{"n_layer": 8, "experts_per_token": 2, "d_expert": 64, "d_shared_expert": 128, "moe_layers": [0, 2, 4, 6], "head_dim": 64, "vocab_size": 2048, "init_std_qkv": 0.0199, "init_std_o": 0.0, "beta1": 0.95, "grad_clip": 1.0, "warmup_steps": 200, "schedule": "wsd", "decay_fraction": 0.812, "batch_tokens": 65536}
Below are experts of layer 4 (counted from 0) of a mixture-of-experts language model. Rows are named router (the router's row for the expert), up (a neuron's input weights, with its number) and show model dimensions 64-127. Each number is 500 + 50 x the weight over its row's rms, rounded and kept within 0 to 999. Numbers have three digits each.
Before each expert's rows: a language model's description of what the expert responds to. This comes from a sample of Wikipedia text that the model never trained on.

# expert 52
Nationality words, gu/cu. Nationality adjectives like British, English, American, German, plus mid-word pieces gu, cu, ish, har, as in argued, languages.
router:523473511526481574542472499500505577455442407472471433439570563451461574473432475509484475569536510548430530539460448414567496546428489490526539533444519475480424568541543534418572551505453469
up0:538572444460480536481546480501565475389569417444603509481470432478509522504532536473472500530513435544509556494539552537648560444567450460451476549499457502488542509449552429397568567472510544
up1:536499423575496483499473416471536510484527460561467442463450524499522443595424518431527474444482533616566446503486444513561466443666442492524471550480493491354611506473584563496521588463480482
up2:603444502551483497576456458421481592503429478464436473455582468514571575411451447481559540495445614483464549514514402475497577560530459472493534499495446508509388509485516504529511447509433544
up3:486529541473518488496474499520609483465535497543470502507518471489433560444446448475528499518426487372503553557573554504561431505603484479540587487479520485497433498511579507458563490435574425
up4:503456481508524404501559487552502578460495509494588381482384519548490442466589488376576470482481537493555452548496504508500507480491445507534510539519452456496478578531548543489551536565508502
up5:478494580597445520523515511485539494506503528583512534518495469524522522515475522487506527572582495440546511548491432453485555427521524568475420486496489518494559494511456441472578521563401452
up6:561528578474541429620539512517463560419424575481430508396539519461561496606489529495501464439590522495552449498463373430520457555510533485454481567538561494562511517489657508478609523482380518
up7:473526501462510527504481489455574480369535431486437436465546576493412519629609575513446453449569458481471512459534498547422496479529543408517580544495523486520535457522511448542546532470433496
up8:447486529531473522446450441535500551437501448465573502478484507434547500548327457489485607517555515508526475515568474438435561517514459470505588465511504580461485525563613602515544459499508484
up9:471541519408546460575556505430527524449494429535478513510515414443456607453483557543394434510593477475552460490473498573568492495517564442497585498422480539487492448530567465459509465428461476
up10:528508535493460512438489507548573597488438396503466478485463497475509630500532519403519506495531442634471489469472513609537517509438425471530506502476531519511529576481546535504526508443567528
up11:524531514516476489446544565480459489481453576461432451500531539509550468503422473515501429435420544494486535461507480429482512486536507583538498521525586556478437565581479601498475441564501409
up12:538426489504581582488546564520508597481550367543414407453442571457464576576478487518535512520515508475480505459451458529595522552513508488525466477478439479455477487534532417499500568561434527
up13:471554555393466558473544525540492447455439415525480502456467509544487537587562419506463481495507448450573424377584475459519475483403562456558519492472555478484569525565519590536497509444458442
up14:539505552497418459467489457500575539485463265473554573485558488545528564505403457440540464586473506413456566476501486439502455518542506480499521448505570496382463525435507513406556566549550578
up15:522471486591507555556490473509462631452493518460514422438613500549472570479434415577443484511554484501446433450529472462409476422528561482512531463467499487526524516607466515343486598439492422
up16:489605521420446575546460448500488500534479434473427467553536574471583564514462444475513517488537534496570552532463549534475497553438439403495504413433627526494434610530572463503485456460555512
up17:475546509571488589550449519523495583509445507521544499463558493523385456506482441492511461441536396551466510499437453459483531484569496489426572528556539550397421565548498451493551484556430484
up18:501484551546428467429490506570541488558404498494508494491532529415474477504567486538474487493493605495484533497483468464485458454526541403450413562457485514480472496393565465483520532483510485
up19:568466468535501408575447519506515502419389465467571571472486512439546541575516507427507512552417526493410423451414480525559433497567452477521440550459504504450493501475549440509537434534509488
up20:481550422485471570543541556544482512425483495575471484499442525476524555517472462471497516549508553569518473500557482467561603501513472510522497542505432562441470538497457533498539522636395503
up21:472518564392515485531473562514525515429594505400448559520479490478388482494531433493511435447512474566478470501501471505459448452570524444558532424474439517449483577485508496423492619466517443
up22:527504564449486486499478443521459523437348448542490422492463570386469377510541444479548479413453554525429460478448547533482501454484444457566590499491494555646526511471518506479538530548494489
up23:488552511435546455454549538502432554503547473492427537537466488468424469375479486443470559475556535537556517468470422496471440447459509542507514563496500448503406466555452480435509566482433546
up24:475627474578553529465467519525529474551512457656420486401537499619491503480476497491450496456426476539481529576514481428492476499512532472407476515556486493401501506557550517408592556437585419
up25:560539523532574500501467527436510493400476499592455507359503534434476551602559459560393488486493484508534509491556585495516473540508503495564446445463513577484428598542549496464582474526399469
up26:571566475457370414451460509525579526577426531488539572600584519469428520572499487433459545517586572515479540506466432541459411503546504481534511498510586435479525486520569475487471490497505526
up27:515452450527493603445417492526577497477411434510383542494507478460484491504481517532470414522447482525453573475516516571520467563441502432556513454490490528436413581494552477413514596507500569
up28:551465571448468570554426402521569540488443518446485433516492599484500511397468583519553600510517444455553545504361519517516503442494471507447512501513526490497456646428534535448586529479430520
up29:503566540545611446476480526492469499484506434468528480515472480541439448446533491524509455586574416473441383457470452449495475445507533592448478595458521516493513572591499472521505405564400512
up30:491472497473491502485520556454586629511555576561534420458485512497490528432502506504509490517439465446530482429446510480517438508578388390471536533381508507501456523552498526532531594424511415
up31:538508556552546494475427558518519422482440533426499477520496546492465634583479544558470578457533500489486469410460478390484430482583530559470513538507479530503453493500537585462495563463554571
up32:505454478469547478492577526519553483516455506564415402595528424498458581516480528500509508551447519560462498544574476410504423486533506497597517472543516473372478470532485529504522602419473466
up33:534498511483521547432554492561506585547498505425558557545538469507456460542421519501556470478469517441411581530346462594514433477579587444507563492508543516482521495481548520472595550560497442
up34:480582513507590514476458504439477670429497508540529547571493487442475472514495586492491540397525580450525440566404489447489409506550501463480619488468495446532418423532504496522584500453507464
up35:509537473470539565412510491554515537591474516456614504536473480506497409481465372438570554538507534503511625529448516459581485564502546537490495460561539442461498483390600482489578468496496527
up36:474495468501419483544582600490494527389509409517545421560487488434451594584425557436427440490495560590508453458566474599484502569480476497519504481424440499386543594426513608407519547523538587
up37:503435535490534629475446522422546498538492456463505392513501433401535525581603545515443454452538567542488440585405475435545495513554553511528471491542448443433524608477565462421567536500595549
up38:511508521561557440556527556484493538458486461550474524479539504482384508474467450465503539501531529553441508530562464492551450548381545519464583548527394444499604438517512589406533550481565491
up39:535481490487547508553477453467481475525514507541410429513545411502431486530505453451473410499607522548422561513505381445534465475527496493470519571522449538518461523548615461520586508537411543
up40:590475538467525551570448452521593436552515510524485510462529540449461433530440485491515525485481499476452422442535484524543587480478536465579501494487517525429415482485437462495620556550500466
up41:593578492485533544482517521550573476477449443501501477376569576370461565520460550508486513462447575517523497473594408514527475483449453555447515465481526516556430406460478574546420574501600440
up42:491444492579531529515564468484457511446572390469563490477466588458480573462488526600491503548509476609484533466498515467592404392444547385541535464490458453461405525382544476546447551497488535
up43:538507427524536450534475474522427553477500382549500487444551549483446480550449469523506521479498469398465549398537504429482537429506549467495526518504528479526409576508572500439510460518478459
up44:507588428511478448598477496498493496429448518471496508485563474515443456567495459545464504612510540510483547508540491530487497486568488477488535641517471506469487570483529525519644455535464410
up45:556460378416545606539484485535490505513449473588458445523543581547565467504479529492519520552605468534454439544510395553513508496467655430434442561529545464531487521529448609420528549582482545
up46:569525516487512498378484488548553457433467462497479465555551577532497494514351472592474442461443540426450539482460523514585543561483395461469453572551514478435517531478497462489608513531500467
up47:487571505534458504429521548551537549467510409455430446457550492477453482572524492476575417473527563504489529526523546476516447566536513508576538540432479493434542511492485541447542508588518528
up48:477440483448507600467489442545470553479556475514463430455571427542434502458512511524529510551610593546517490533405445502560546460521547516460419566530488425480520519407538530528543591491558512
up49:533427506572521478481519512502430484540436526546426462541512523425421450493531484472516541517538612428406495568427495442426520537510554381506567529541526465479484592578470510427530456465576476
up50:507426472547545540530469479511474483386405575483465509568627541514483477443471488541483409477554511492461494415463452551504523387584560534543481495523559481566464452481575453468462500496466612
up51:492471487601493546520486533545454544575440501573452461454571614539466444467433439528432588562516474471445526526441402518492461396560493525572422515504472477482456515479492515408489504489623499
up52:530446508379514508528484459553592530480448474506531555505525523437446510427510518472558491521540434550447479588437564529534492462519511373543461570468488448509540482431526513515617578582498437
up53:528476532517565442483531524525548509522487413564420483541634546508533573543521507538452473581534453487526570476487452390483438525535531433390502523468603458403455479500571440494494453405522468
up54:485572551513510463522498521540569452477542528483497556403492434495519513442496428520439449473494506601532456438430473447576533477533562531504626509562539523504355643550553481361603494451491533
up55:496551534527475483486516448536420607553567554449500428479391518447535416584577528496446466555500486602507509543479540517468546474492544456528566494511528458487451520496579618493549500502389532
up56:537557495517460462562521493552390467423490489524473471505524530457430500545512507565486565499525618529398430558440435515502453491543403493519574582486531455471455590442455437489480503513508456
up57:494545487566455538578483568545539586476493529579528451437554494398451508457496539551483500482431454431449447476449502541432523465442427480516519510450563534529488583497620537442545475427511475
up58:632512515493498466516551535600451547425442421490541499490491560519472476554534487593576497479395527536416517513543484474545468534548555495462483488515426492479488510519495529472448599452537421
up59:499537515426533512365481621533542508497473429442531567468482524485494538449458548576507536515567503477573465539460453485449423469502443507562458482536533444468471549478492543541483488465553502
up60:510484490524411516532530489578467592373419501632457565558459571447464557530454503559531484517531455540424517482498511503520488564512521511511501477498491450437513493530546464461602605563460527
up61:497467502534498486472484548590549480409464541469561503554490593476418524610436510591479435605553511497464531511459501436498474516549484596428534518503541478507404484541511394554637544568550421
up62:554504483476559461509550412448561514512481443506605476535516508433475425518484495536514542479432625595465478458510518423432529519553471463553438482420562466475446499518617485509552435519502455
up63:485519368617519482509362482507477498395536553461491425569548564421595512467505569455465512468425531525483586477499517447483544511533518496392631542508445608479464548508568463468492485439462419